{
  "n_experts": 24,
  "experts_per_token": 2,
  "d_shared_expert": 0,
  "moe_layers": [2, 3, 4, 5, 6, 7, 8, 9, 10, 11, 12, 13, 14, 15],
  "router_score": "softmax",
  "routed_scale": 1.0,
  "balance_bias": false,
  "lr_router": 0.000352,
  "norm": "rmsnorm",
  "tie_embeddings": false,
  "lr": 0.00943,
  "batch_tokens": 32768,
  "seq_len": 1024,
  "steps": 7486
}
Below are experts of layer 5 (counted from 0) of a mixture-of-experts language model. Rows are named router (the router's row for the expert), gate (a neuron's input weights, with its number), up (a neuron's input weights, with its number), down (a neuron's output weights, with its number) and show model dimensions 120-159. Each number is 500 + 25 x the weight over its row's rms, rounded and kept within 0 to 999. Numbers have three digits each.
Before each expert's rows: "comes after" lists some tokens at least twice as common just before its tokens as in all text; "comes before" lists some tokens at least twice as common just after its tokens as in all text. This comes from a sample of Wikipedia text that the model never trained on. Tokens count by the router's weight.

# expert 0
comes after: " of", "ed", ",", " in", "ing", " to"
comes before: " the", " a", " f", " m", " s", " he"
router:474501516477470496463485514494516472497514533502467538488512528537507557510517488441485538493516488497494491498482483515
gate0:503472509506503507541512474526462490487492478495523513479474517527535501479517518529456479504520468500503511540529505478
up0:532555497512494482522489518501514497452502496490541522491526490499534506487504505522522472490514494523493486518528518547
down0:503523499441496522500501521501514541502518509511471487524528486488488533513507532464495515501485515526475503490528514489
gate1:497506503508506517510519529517544499507467515551460471505457501513526498510492478524502479513516510500493533514478472451
up1:489528465497500498484502443484494519516484426504485460492489480476479467480549523488523518495513448518535494552533527520
down1:473492482501507482513505480524487509554474499494499504523489479513484486483500538475517485498464507517482474488507535508
gate2:504543537451501505533504509488509498507473525458484466524529565506534501500502495490511465501543463494538548521562489487
up2:502546511497563506485508512536454486559471519494510484519455560510474497474515524508521465489515531500499553523538522456
down2:510505493489502499509494465471552498512482515518466490519508531488497564516499513508478492525513524479482509510491496481
gate3:505492494513500538499514468518503445463472501521505511533471515513455540494495503500508507494519505491528499539504486486
up3:509484523530490473508498492514517450485464517503495474536499507519470485496483491497512512484496492507476491542497467479
down3:493461465477482525516460503507568502503522473530509470470499470487516514467505491496509504501499499481491474495519508527
gate4:482543507523471500498472537435458509488510471437509480525478466487507501483517460503526501518525472490491487516518483461
up4:458538487508460505485496484480499484500488523494518480546481517455524517486512471502502495503503496499490478559508483476
down4:542504541467518512492511540540491504515486520536468475510468481501505484475472472502500498507514480520526517501485502467
gate5:520484482496529467479496551460516526494519483565474503500518541494540505530508540503470490499556498521452501503538502509
up5:438518515509469507498510467484466488511518532463500504534498476501480461515511477497518514500475496440526519521507497545
down5:509471498504463581484511510478505513486541510520486518525521539515547505456497462489500482520471473508485515519469483473
gate6:505500519489522523520490491448474509520513511566505496524531503516476462499495451508504505513503479529489479496541536513
up6:511437581490497494487519477513450521502481489459523516505484489468473514477527536533532511514506500474484455566470500501
down6:502523513546520457470477458483477526511491500513495517522518535489545525511539477520490442519508487474499501518481488504
gate7:486489502475506487502455477525510548496472517513492505458492528492470506473478510486492495515499559509463490488555507496
up7:467487536448514511492489467489521505454468500497493480465487528484480520531476505493532506537469560530434517476538505517
down7:484526509536523499466455523438533480511506535508504516503509485472464506462499518513566450503479494502495524484485502494
gate8:506495464535531472515458457512478506509540494514504472470524473507516529456479501453480472508495459483555480488510505481
up8:495509483493512476522488500497553534498515507487487480506505467492524510492508510490534492537494467516514513493535471529
down8:520479517430457505503536448527508482514477540509478474515447478477522507540513471470535503466462481479506511508478474488
gate9:507477488505491531508513514452485502496509485502455532492492500510530504507490482488491469506543464474523488470466526478
up9:503500467502514478492481483536528473502517568475522452493540499474512477512470529511507483509497527541490486489495519505
down9:477487547490493510474510502500499523459540521472474506530502472497482484458461484487491475529504494529516503526511486464
gate10:531519481483471491501513501491460478506485514526496488529515513473471487523496492503488490486531488488528492479526517524
up10:464453528493509516532475500505530484509494536498505474501518493464476484546493483512471487503519497487511498479482508516
down10:505506554498504496483494516491516469460495485471527510499482469516495526498513487497545474453495532461462506526529505500
gate11:466529483486499447516500513449530519496462468523488487496490475455489516497476515494470499490502507540530464471486539545
up11:510500445501547460487498529491495521495508507540479534508470490491509508488477488494471482498472460513520423508477516516
down11:531524513471486476511552469488541517477491515484497478509522487497496528527539534487438504516501469501478493502502525528
gate12:506525500482529528474530509512484545490507493535521492531498509496505497497498517483539514522503473528505485529518509539
up12:516489505494540503472515489512517530491498474542514494518498473527497527478513522475522490476491505508486496564540486539
down12:496462485551488479509499490519518499526549494461522483524506483477462504513497512516516529516517560488509489468495479464
gate13:491488510502502553484504517485492473475480533457458497502496491459518496525475484480521449477503540522475484539511520513
up13:493524504513508490519538497502449488502460523501466510502507471522496512484547494493473520502489525498549533521506534511
down13:496503514506519529512540467495516455461481486500512490436466489466535526514507467492471476495530504483483456492475538483
gate14:540499496534516512464485484493497473462491558488462516507513556539487507490489495512502507520538525529505503492509493513
up14:454502480513486502507573481488464518522488508526507487498499476534473493521474494502499481470471458518502512538511576495
down14:467499517496480528521525476499487522483511524496475565499475518510512479500498486482470500490498553495529493502502506489
gate15:540525539471507479487483478455493528500517484512499495486485536515457454498518498473515490497488510469511515513492534500
up15:519521498485491519508518515490518505492482510509507515504507559516469515485494476526509505490483536503484447486504477487
down15:501531521522475529471493481491444488528469490490503480521530486459478495493511510558498486445524501513517489492505479492
gate16:455461489495527526513509462481531507504538451496542488492487487457487506511495539547479486454534495516514495502504528521
up16:488512537491532523532504495536476487507518491458484529507476490532491536526515482497490552510498525500517479506481540484
down16:495484509466503512532463521511460501510512495495479489513477490453475442533514472472519494495516496508472492485495494553
gate17:497531499509527462464511504484483502501494534460494453504491484518496496524500520495429482520487536504519536507491535484
up17:462486533516496508510483544459495469505544529443535484517498537471529533494527491490502474458514508500458495492464491448
down17:524509492486506523478505518510474461503491486504490452480486469500507521553467525519484498515449518550456497457500508498
gate18:485516495547509463504490482462509501493564493506477517477508476463462475503504484529506486518501520498521540519499514455
up18:496503497470474465490517507563483523500470499487475503485513487569500525505495511479463501508528494463518520458525466506
down18:547515538532540489524478467514521472489465494536480539483492507505527500463511536516439487521533500500504516511517535572
gate19:509537480517511512502557475482514508479494486439503499489506466545508496516480480405531496496508486464500467511500523513
up19:504500484485550509495453459534505489527518504544470470483518482474510493490502506525489508523500508533500502515517443520
down19:521498505538480551463527505491486536481470482492508502486491524524477473461514523483514461506499489431465493478467489501
gate20:493510474519492487511537506511513534508492508512490485513488501502486490469514478461505485458469507515518518478542496531
up20:515562545493504503506490501501480504482496485490480541501542533524515525479506519550523499526501499507515515491517519450
down20:533512525524545543480507447463510478515469510497549478532505539527483474503493497491485496510494525458478505466514434486
gate21:500511487504533488517508452522494498467523488461547485473491510503474504500563498512515526527477505485492473487548534491
up21:471536526479433500469484508482510508524504473498520476540511511489512490517418444500525476524497526504499479533503503517
down21:547465488532479512493475475493473458485501544489509481490489473479494509473487507479486516556568476490524513467471460517
gate22:505457516530504534498503490421485496504503457517517522493477525501449546545440469478490417493517488513538487456489431502
up22:527506487475520472514499490530499518538457520484501521456490456479545481517537517493522529522518498507492496537488554495
down22:505502515536526508482513463512447483505506522498518514469475443468479509506488502520490474485523496508539489475492477496
gate23:484456480501512534478483489526453487481552481514481501559444487493481460542489460497493481502513482483508475481485516512
up23:497512512510504443488559503497525469512479523515524493536528501513494509435523525515491511478518459520501494530502461462
down23:483541521522505523496509530500505530514494524503500493500489471521512500446510486512469487497461482474521554523569458525
gate24:516469478483525500487517471491480485528515477525515467472509490453478450523516489494500476478467502548504552516510508500
up24:467467481482507474506518478523538498501497496447499504490461427454493539509473534492443500523497498538492511513550547514
down24:486504487506485505529476491505503478486529536515503472526482522500467542519505524482501475504473540481538490498493519446
gate25:519494525431532512526496537504490520564531532513468513462475545510486468479496511501507498474473571510477485470483497516
up25:529520519446481500513477518518491530545503513514450530431464541514477470501471454524546492478518539519475487462518502489
down25:492496511490495467509506527487501484536513487518515502512526494474505450538505520486483514520519450506460530487457518501
gate26:541435518558512505528502493515468529513454501475529501514525479519516508499536538474487531543498495463502511494499482506
up26:487532484499507487466485496485520539515509516479481530484513500544486486548448514519472471466515473509522537460525507498
down26:513497507437474458470496492477474543528465467480513519496489498550455498498473482484488495505471454544495513474489459479
gate27:506523495509491509528490481493528487490459534501468516502461492490532483493487487508459459536445473515501486474468470510
up27:487514535517488495498449455527497562507483546473511517539501525530494514466478523536498507527501470558505498490483496499
down27:467518492445514459477513503533517466518557496496525498502493499487495490495510504495513503549481477498512460509536490475
gate28:482489520536517481524528466485504503489520522535502525451499509515527494513507515491467492503494480490499510532530494511
up28:504500481495496514463499506497500468477500491497553460528526480520479544485515495475486539513496490500464492504487506503
down28:484501522465459501535526464517481513484485481511480492502541469510556482509485541499490497522507454512511464500500468511
gate29:533528519502502565486544522495499516514499554517498485475472550501538503507502465517497492517494503495493499492565498456
up29:442488459558470456469479468490448489518485503482465490500472475495488488532510546449509564482520506487524526487503487467
down29:528511515438493512442563480515527530490535522464492504512506522511521508447542472469530473519510483495512470518515514513
gate30:475495471512487501475536513523465494532525495530505484506479482514501460487500471480483505522490514522463515507484473484
up30:482525502488488528470497516507474469519469534515506471482516466489514558479473489452485517511534503545496524517476521537
down30:488499477534516502498474515528547495494506498491508489493485476473485529490499526477520515497466516518485525486469551493
gate31:505511537490507462461510477470503500504448508493484497540526498511495491533523529504461468495509489472517534496506491493
up31:471524525502509472527474529491465519462501480545498506535513470481476511506452528474512479497486482487507525501488475494
down31:469477458505472501447507466527484504495495464520471542551494509510472500533502528471461507517483519485497539512480455517
gate32:480511499499520491508504527449485503517496448507516484504524498485507501504496482492495513510499478453499521537483468556
up32:502485511518482524495510526484509478513483486453517498528529478491507484493515495515513485500511498491522518488475506514
down32:505505479468506518471506462547504534487501507506533499475473497505529504480517540456516512433483506501504482491501476486

# expert 1
comes after: "\n", " ", " 0", ")", ".", "otes"
comes before: "\n", " ", " 0", " 1", " 2", " 4"
router:496538520520435503495453534529524467492523530535518525503474481490464521521526483452473533510514500524464501490479430560
gate0:466495476533476501486536492490482542475538447516499489506469513520487486534476472484517514468442493519502517506472486520
up0:495518534485501487514495535511480483506514532494502470495537519458522570496455472513484464509478527470512532527499507448
down0:485482443484517528511475516516484541493576475508517471533523508544471488476482453494497486494495458531506471494470520520
gate1:500485493476483527513507490498475511495543430544506466492503457494500515513514520444549473486489514508489514490468501496
up1:512500509520495505486488519503505476509469534472495502493465535509492505470530480562467504480504515506532491533486477507
down1:482489460525465510467481493472520478464455525500521475488525539534506489528512473520509515489524444470511545452515494495
gate2:484527504515507493528533490491449489459498498512531480480483503513485468536466489473480492524503489525484479501504460492
up2:454501490496479497480477511462516507437487508471512493515493530525489471506447522525519479507497506509426529555488472501
down2:502507472497509501491490531510473544513517520518507508529506472472472520482530541475521470493513530542461435493510468505
gate3:514496494502498463546493526488490474470516506515537448518504474514469486552521481501494515493481479507554502447492502449
up3:513483517518509393495466528493514518472525498483503504529490462520484526540500484516518512514505479451537528549515529466
down3:508496466485493494460527555442491498457504488500516514508445475517478483508467477500523485511470507450492489577483528483
gate4:529515498494510507534506550480475556517507464449566528510526545494506457487455479475462469527505514538458486493506493524
up4:507473498519477491492524473490495429505557485538468478479459478544462478522499499506517505472476511475509459508466513475
down4:457529492516497509470517499523486531506451492497474495511471451498495466475508460475486441511551483465511519492507508515
gate5:475487505498496477503471487535464502536507490504564493486529534480515463524462527507474501470483475496499508511461493451
up5:533500538528494528485508474487499507480476496492462512516481468463520494482542422490528496533511555490526453507506559506
down5:466507512474486517487545487527457496494488510493504469504521483486518475505498474551520491468486501494459522478524441485
gate6:481473466505496513536518506498515491516546472491488508500438487515480505513478488562512511443483478510504490508598434521
up6:482511498494497450533519479503508491482478517517503479527498442470507519501509524478497519503481548486496534514480559483
down6:505478508490530443509514518486524485489515484522467509480503510497501471542490513553483464489475488497490507523498491496
gate7:477526446519524516479489501487514480473473496521506550524500521507479454534496465538469526498480512479510519485508495508
up7:456557488494510542506448493458568453488544492511531513478470511498496489515479452494493479497516522498467513479482492494
down7:529499501448482485490439468507491485525499497525530488490497527441493540462481493510495500510499468436516493526518497560
gate8:503472494504457517505514507547488510460515496497521504508534508459489511498496483524459502521513524536507504544477482454
up8:495520514499517488489493525477543493516533489539474550516503456476511520530520478476486542481479503509535501497507525487
down8:510486505543512516452467490474488453525483534510471560508511501489508524521509494539486490517478485516481434468492489536
gate9:510500460449476440489483533533528538512455527491528574511509504502514481512503481501498484526498504510512556499470472491
up9:493477538548560528524524503498513486480541463519475442495496482497493482486539498510505530500466431496466471505532498508
down9:481495506495489477507516509501498486519490499507502462524501505546525514483476508503531470485483503485544482507501482555
gate10:535529518513523487516514487552500494493552474520488524486525506509528497485468453545494470494503470498532510442496509469
up10:470515483496499482494540463507456503445518469466496516508511481496497473473523485516537484499485512508491497472513485514
down10:498503480533518503504500511437511487554468523481492535497494473532486467513512478499482510517486494505480477491468494481
gate11:511445511495497537492549514506493486537508500509533515491530467482504494490483556522504481487518474528515535461523455487
up11:513546506548490485486461461507516510485485504517529463520469520516473500504537497532494512556512496474501463544454502487
down11:497540480494531432498478478492499484521505500540561510520526533530455528545532502490538513483509496472515497531484499530
gate12:474529450455459484480474462445523502475486513500480512460504522465538477512507515510509468488481489517474527523512513474
up12:493539485483503514529516470484507524476509514508503517466483528465533515489495550472489440497480482496512504535500529472
down12:508513469504464489529445492554492516511510513471494472478521478505482516489486480554482472496502502483517462504501505533
gate13:513514509453510511544514471500507511483479508484482519507532520502523443476456532501523478521461486504522460464496521499
up13:501498505521465477504508536491510510476518514458517496443554485502505497476497496536519519494493494466485502486501544479
down13:511501506530489461500533504483527531524470521485524499532499470496519474504512484478498472482540512515481484488476541534
gate14:501479452501512491505520500506541506526524517480495498489547485465493502475493465519500467469483539544493503505488492536
up14:479545504508482494465507537483453455496529526482520491510478461520521475518523484500494486538488462463470481475475538485
down14:475511504528526496522484493476443476492491512490467451508456525484511510550512476510496528543428503479470474501494470530
gate15:520502526497508499486510518541492505485511542536539496486498476529508505483471495532475509493449512488508495491476537520
up15:527487518481527537459472467512524521509521466488477490491461474507477520513488460510567452470548513453501471515509478504
down15:478488511533456478481484496536446481465499489522494505530532520519501482462514528473538506482481547511500492503524493497
gate16:475505550490455466472512519544507473482496521474531497546484479483512460490502492507520475487521500483490511496504502457
up16:469521503488497530515478477486549489542585484484525532545512478525519481484477561532547468501509523508535526508486489508
down16:512524497512474533512507475540487480463489524496493480463496510561522507507512512492526529456499498510536465505482529497
gate17:483495534511513514500554487505518551432509479555489515493520522475509504497498523469516545503433497491500528493514470499
up17:508485500498508509492510505494516474519472497481528519556495522499490519552508509542508463451529481487505470448456490488
down17:486481528528486559514509517511486501495505528490519517482495492541527520506493475459476484491518481505481463486538520536
gate18:459497535492467485454466487512522474490505519496523503505452487522511508508522507535499524455502454490520475505550462533
up18:459518501505456523475495488499528491458529524464502548551504448488516508464559539490492553509509509471502499491465498474
down18:494482500490473510520506488469544491484527489492490514482505507497515481475494487498498477489501500513508472473539513466
gate19:518543530518519487520503508514498531506469516468507551493482515537529448492488471559466439525521460497544487470503514507
up19:464530482476514481495519480510480495532505477445470463478511525499527516503515475533487472542530427483510498494518532461
down19:504493482435498482542484519531519478506528530529463529487484506502503515544494439474512484490507472490444520502538490507
gate20:485507522466526477519523503528496499464479517515482494481466476493476522524513481514534470505486487483522475492473475483
up20:496483544533517516475474476493514500561484502500484527469469501468571497507486488476493522516508524505498507524499508532
down20:502497455511503497479493483548474512499544490481536547506493504478498494444463533451537448455545525511501478498487522545
gate21:503439521518494476484465481485479490502498476529515490514520475517484500511524518454526506509518516476528460454495507491
up21:503535469478494528472484529492471504486508520496476475523478505492465488486523498509490520525497469521492505513503507520
down21:490484526514535447509507488479486496471542432463523518495483490519488525469523476533506510508509563490498514513509504518
gate22:509470516500494540524507492551467495528518509542521518482513467560500518491456451490453466463476499513533503442510504487
up22:504491489540503538515456491529478490525513527531496498471523489503502500520472475482445489469508504467528475464502505472
down22:539470559497470478479501500527484500542445460496498489481496490480477528483482517518521520502504495470536462519469517490
gate23:500470494508564462513460528533473523538468513500531502477505491500541504485489478481462474531465527543505484496510501514
up23:530480484523508466537511460478477504452475493501497463474517463519509525502482500468500524524466463503458483483481487483
down23:499510525495502478509498521465570503555484562528503535491500506529493494476502518488477478452485509497502477507506478489
gate24:482498516505501473518478543483476493445490488506527458460513513537514523506526481512482488508483545501519465527493487446
up24:466535503500458507500483542453494563444501542499473491472529498535497509486474528519468454499468516470463502483543526519
down24:551524502526489504519496530488522531511518534509525465476479548485506459518490469530486458540509525532462502479518501509
gate25:478493454524552523492479451490442487516502509524529565508473512502468481505492495506464533462488509498521479507521512522
up25:519512493489501512487518516528513506491504479557475503538501488513534493522496523490499546512460482496473507492520504461
down25:541530530524560511521529537501501448493498519485503514524465468496452514487482490500536484486500492502507485507560517513
gate26:487516501468539514498446430465511461487516482463530456560481493507542504510504476516476499531490518490502483503511459497
up26:490483504497447543494523515491478531509461519491477550474495478483496499507523542490561509517498512483496502488514508498
down26:516498531518467504512486505509515469466483505485506518476485484484484505494488510502506522498484445507510519481513523503
gate27:526521517441501503548500529502475522497536503520558480530467519497550504526488502465516485489522494528499543491468494487
up27:468477493518481504488479479497497519535516526514461533479484519465492515518494488538535485518511479486461499476543494527
down27:460521522499477497481476513507551463499455507473526471491524479484489493565511507491525487516529484438544494493524504501
gate28:486475486509501469497510484527481517510531509483504487517487451493485483455480537518505490490483503498498506525547502509
up28:456486455462523512483489483499471462493490508511503460496505510522525554503526493467514443461480489502489523459459463512
down28:445506495493544490553497532477488486444531498515509465469544514474517470503505497523483493537493481542479517487477516507
gate29:493505487479525492472452494494490507496469550504520520470485516572478473487487521506500504484530439511564493470474541502
up29:515486478457509471502462501477540491480477534448528483525492500476501476493486485541468481518537457475573524477463516492
down29:500487503480496496482443494510494526492481565509481523508543476458512506510531470441522504489544486476492521445498477518
gate30:521442512486528482518543450498514489547495521494540532504503520517482495520505500515512515519486497519506513501513503510
up30:504500485516488488505503520505512480424533491487486500475468538508515497509474500512507511459503486503527451526464505517
down30:507498510505433473477503508487516501531480496514535513482509542509521499492503493527501479480509466473490494521485514536
gate31:494502517515482504486544504482543530502517489487464535442494521505483539513517436503526513484470498452498517470578483473
up31:460458512491456503521530540424526520528519542480494469488520501492501515545516467505532509500529479505480513550545518494
down31:451529563528542511478531501497512484522527511527475500474474498544510501507454488462479467492504486495480487518521491471
gate32:549467553518531467539543517507495476442481510535487513490469520518519515503514447487496499511502517524492497548502472481
up32:503472517522515538503509485491484518487529519531502486494538450493513512547427440488558537522481496515454518508500535481
down32:531519524480509517471423537537465549478509530524516533490493460526537490514496486507481476473494558493466518486465526473

# expert 19
comes after: "\n", " |", "-", "==", ".", "|"
comes before: "|", "-", "==", "The", "=", "==="
router:492472473547548532531529466512507491469453477491512543499521464503485510515519500517507427481522528481516490494530518457
gate0:502497525529508463514493468452511469476471506475549511476574538471525508483525459506513491490458505537510500498540469500
up0:510483479495485526491462486434507535486530459504507432485485519499524490517485477468505488493508518512462480506514455531
down0:434501501508478508441477494500455529540484488474519486520487490513509515514509456534506507467536493481505469489527547501
gate1:505522494481514487525511504500518479487501497510505502555503528506435493524502500496477529488497486510488471462556465509
up1:499489481469516500494513480504479492514510503532503519500477512517504488506499534509472508503471481509516470540522507486
down1:478527496512457459467489472506493514483487507517513546498482494501502491520512520530466503546496486499544489458449464527
gate2:454548517469530498491495532490486522507492492484492486462473533507495481508523500538467504519489460523569515479467503497
up2:559423500511462477504521472493505512522490570465516529493529492469482523466490531490505490498514525470467422519525481486
down2:520472489534531499475532488523491467474460513499517500523490513501495512481492485506489484484531472483519500524540495591
gate3:533505473525491521516476475481479475461514549490489480513488511442471504518506506491477460513480491501516474485515494521
up3:516540467514507445500438491472511525506474480513517528497461491551494516510530460478509539537480490477501518529478492522
down3:535473505486528515439520479507505536491475482521501472484515504506522537445500544491571500540529459495535456485512500507
gate4:522538507468495501519495484532548522557516498505502499455503477515503540483470542527527446504442510494449498475510472531
up4:465501492466457509489507519517501506537552462483486512451495493505514540473500498536516477506502484458472493480518461477
down4:512496480485503514545511508492487525469499457447525459483532470513497497493525497508502534487485523507499510512500471489
gate5:443521475504493519477486479509503518495508516509516498477525535550489514521511502528506505508476466518483481493521483506
up5:568482472473521502536474517521479490476501543503510501527494502507463563517481499518465511554496496490519498500507456540
down5:483500495457520476524443480510538506518549510506469536468509510496516477513533501513462501533521518450496508487504515487
gate6:461487538543506499488546472516545484538467499472487522475528514496467524500480507473499486497511512514475534483511447479
up6:461490519485546500508521532550483468517476522498485544502545523516449491476512515481457503515516482499475538482497484457
down6:495503492507533501476489537534499485485511549563468476528478538511498467499526469529547491518485540514472512486505467485
gate7:479477517532497485499493495505479478528471518475561504499523522551493505472509429521479448521504524507485483463502523478
up7:517566494527505458492490539473520492467489493514479459511500483457475496517520570506497514481482476500539518520492445518
down7:505501527513493536515530514448458522453532503520534510505501502498495559494510495463489466480463516454496569494517471470
gate8:521529513503544485510483501483496540460535524489534437512458463467441501479459494510483482480515456489474540514542515526
up8:492507528479482506466492495520505523504497494476485542536530530528523522494513500550529522510520506490501536530473525513
down8:492469504495485502540499512482495476469474500530469502507468547450532486483483539483510494486472514489493547516533482541
gate9:457488509443465533509488519540492438522489510500499532464489490506502494503467525464490482477452492526520461497526504512
up9:493523505532506528488486483478499469529513491507486547506463516535491521503535476543527472521431489508508508461475498522
down9:504512445471492493497522486532497490519492521550514560513542445473474497490521526522490468492518532518534492489515469525
gate10:495459475521466505524537525471487546464496493519482525501497513481474498494471487496501477523445486475462482492526477507
up10:465490487476475501468465471527471503486490509487521519552471503526526492520458453513539530524490531529497503525470535489
down10:491487506516546496447526478514497498459521498538463517490501450473544492487516471457488490546530451510513523514491520495
gate11:487463470515504521518544491488540514479470470494499496499478484527493498479500514506521519504525445521522470518480514508
up11:530519438518496521553540506511511505498487488513535518489515483545501511479522497478502498490487465501508500542482519526
down11:515515519479504464535539513473545510506485528504518535461516486513551539496462507527469498494545489486541527542473478493
gate12:503499488489512490559487525502546469485477489512505480530481475491528533502483482486514537508481487537500509532470454490
up12:495471515531473473501463489508467467480483498500562524484511494482523518505510515488498501508515498503521535492529491456
down12:496522509516533491489535496511501491487496555538524541563474512452472526487509515488482538571495517519499489504484520521
gate13:477486505453492496483527506478512479489497512452495515488433521535545531489458485479502513506526417543519525496506449463
up13:520489470498451508483505502473513526519518515510512531516471506502487468502456479489531527555498506488532514524559500503
down13:459510508498490540517532457503475482489460501537513521490492520474482479479505506512483507559503520483499533514564508481
gate14:477534506540464484509530496523507471498537458518529563507528532502468445524512475453514494495491511510479470554497499527
up14:496475521467506530488492466439490494485523505502483467479530468463525555464476457498531489477500486490505483476501503499
down14:501506513505488450500470489481463472551483497504465547484487510478526503487461517496535499459532523535519481544527551497
gate15:484541514492510466518500486488512522509516532486516458495540549475515496490494521505493500485447496496498461501511470504
up15:507500443515495474497467500457497492502476488484481465483499515490504480505474473529481487505477480448581493515516505520
down15:515508499524538468481495470472530475484456486499474481496526480525539517550512491461448496472461477512462493491512519500
gate16:490501474506538519570526514486525472485530490495546487522489493483502530500482525536487495518516531546523498486495466479
up16:481472512487519516535509500491522491489475495489539495500513491492509500522509515533459515511563521510478513517513499506
down16:452484468512502489521496510563517494527496508535507476524541509519491459481506498466542492514527558516520527497509489466
gate17:491504470507490526510527509492512456485513518475479480486510475506523525474536532539502465502486473529516504526440482488
up17:521503468451472463478514500503515546494479507475529546518485487503447504467524501505488474497507494487462476467529527488
down17:472513454527456484490482467540519461491486504465560514505474562517488483510462493460499504512483464484531483512483525486
gate18:487472520504487468485486495506542538486507519545498514465544504550550532511480510572522542504535507494497485509470473482
up18:519506529497477497466473514479501560529535465538504500503525487512471474461496475493484503551536511469489522506454504554
down18:507532526476495496529498502491545539500488491474518530512535433546558528546477487480496491500513508461515508495512457495
gate19:497486530495504529475507520536511490498515480494486471514515484494510473491469500504527523466535484516510493466468535487
up19:515491531475511531490516488524482479504468494493519454487470457514486464469513504487497512459507502535512526481468511513
down19:485490503543461517495504479505517461515523442530490477521498509524515511535509503486468513438506507501495485543489513535
gate20:516463537519471465515542516491513528488521549493490503514438489467497456542500521503515528494522465464503489532506530471
up20:536463506503497487496500519491502527481505520494451508533473466528520466497492504498524506502523466473515473539438509457
down20:457482464431516523513542503465499514482503477494524441481505492520472526494524483534483454513514450469509498508471493500
gate21:491448490504499483541508511472464513503466499515516485501477546490488477486511525481534519563504519531473495516544533512
up21:524539499470494549489508508486529495517494505476511487487516455470502542477468477484497499463463460507496502456489494511
down21:471495547497498564484521521519489470540445523489493507530483543466505464474496480477522460507429506519492480519445483490
gate22:513501485502519487502499499490542553525463473484552492499526478539530496496521437518491539485503532494516449506521560556
up22:511508511531545506514511506512454509516509520491510461517495494510444530523523495517458496501524458549471517530535527471
down22:494529507501484513547453534503495481482490477468452511492526514517511518511445470480496533477553511528559489447527527534
gate23:480517505496508509442485529551476524511482465540556566506510487473550485528492512484483511467479459551516448467505491491
up23:484506534520479504552511491473457462523519526440456490506504545487479517460480529519506477497532516495492530487462561494
down23:518481556528489543470469483539487501516498530498520482542511547496511515480470531507480460519519526514508514532449533525
gate24:493465469485572473518511502518511500510526540530486508476501495462506500493491528488495501519464470480531464477530489504
up24:492488483539495490509511493474553512500485527525524492481483541448482502502490502548489472524506480455517530504524452463
down24:477482493500509525541508502492525482518486520515496497532475506538492493509480486543477480512505540484501531471502484488
gate25:504506539477510495524522545522507516496505509498465540543516549509512518520559497473520528532482475517471506535506522468
up25:528513488500444475557456503493488491528489472511474486469496445453500500558509486491478516489515513483519493469539551532
down25:502533521493500517498510497542490479452539524496494476487508552471530493467497482497474529499480463504511547444468492522
gate26:503514446552499521487490504484530504507506546505503508546468520515523500513474444509559502519517534516481487490489438510
up26:474513479498523494517543507491497452533478469515516488560466532494504546513503506462558523488537512494487493508497476480
down26:530512460523515522467528495505543495489517482471511477507478512474520492511468495451461521523524533483438530496470465483
gate27:562391494514459486568499524505470490512439524492531462461492486494544486525503525482474528542474477501482494484519479503
up27:496439496467430500577553525474517461518497479483502489492492514490506533513514486471516460487537538474526532500467482498
down27:520489523488507498531520509480502514508507522532502539513518583475504541506478538528506513505444449471530532469545515492
gate28:447521512513479450525486484467489544532556487514488537516508480474521517475494539478511490510462515546472456475521453483
up28:500503515574462458519490498495521509539487523528547540482523505516547515516477510458505468477472531497483481483498505516
down28:506494560497518472521495515498473501537524514540494529468545507483524537529517506436523424499525504505506482475481504482
gate29:486497553532513496497472508522494511511469482490526495501485451487485481525509502562514520488482489502518502484519436510
up29:453517474512543509490500510485506515476458531525508500494512492507500510485549470515499498561477480504502497494495539517
down29:495455515502480523545481469479496510484435541544455488503480482432484513506479458481503538495510515484510478503502458532
gate30:514496526486447515488502482493493476509524499527465508469506475494553478497465465531497506479531476512517506517528474515
up30:492501480490530465487535553488498519526451491493481505506460473497488480542550479463496483490484480500487486517514502497
down30:497477533498508485529525536452460466479513474497520534504522453461545548535480485534532482534482488524530451484487568523
gate31:479490516447474463476532456542529474502532524536517500487492491488496526548537554529484580499532538502494523529524513505
up31:491481509516480532497458488527520513489499504513485534498479465517478474496544485491519469479514448491524489473450511528
down31:495504508455476486503470475469510523489480518512552518468511499505530499493499517529511505508535463501526519493502572501
gate32:454522501518511511478520511488514518487539490495506501563482474539474468482502444499525497502530489477519450485484482491
up32:531513486476492515487496443502505475476449522508516524470512508487500535506517508488486532475505461478513541489510532497
down32:522541553477483500492514536501489491521488508506523498500485511514500470507501451571527478487468510508501500486495507523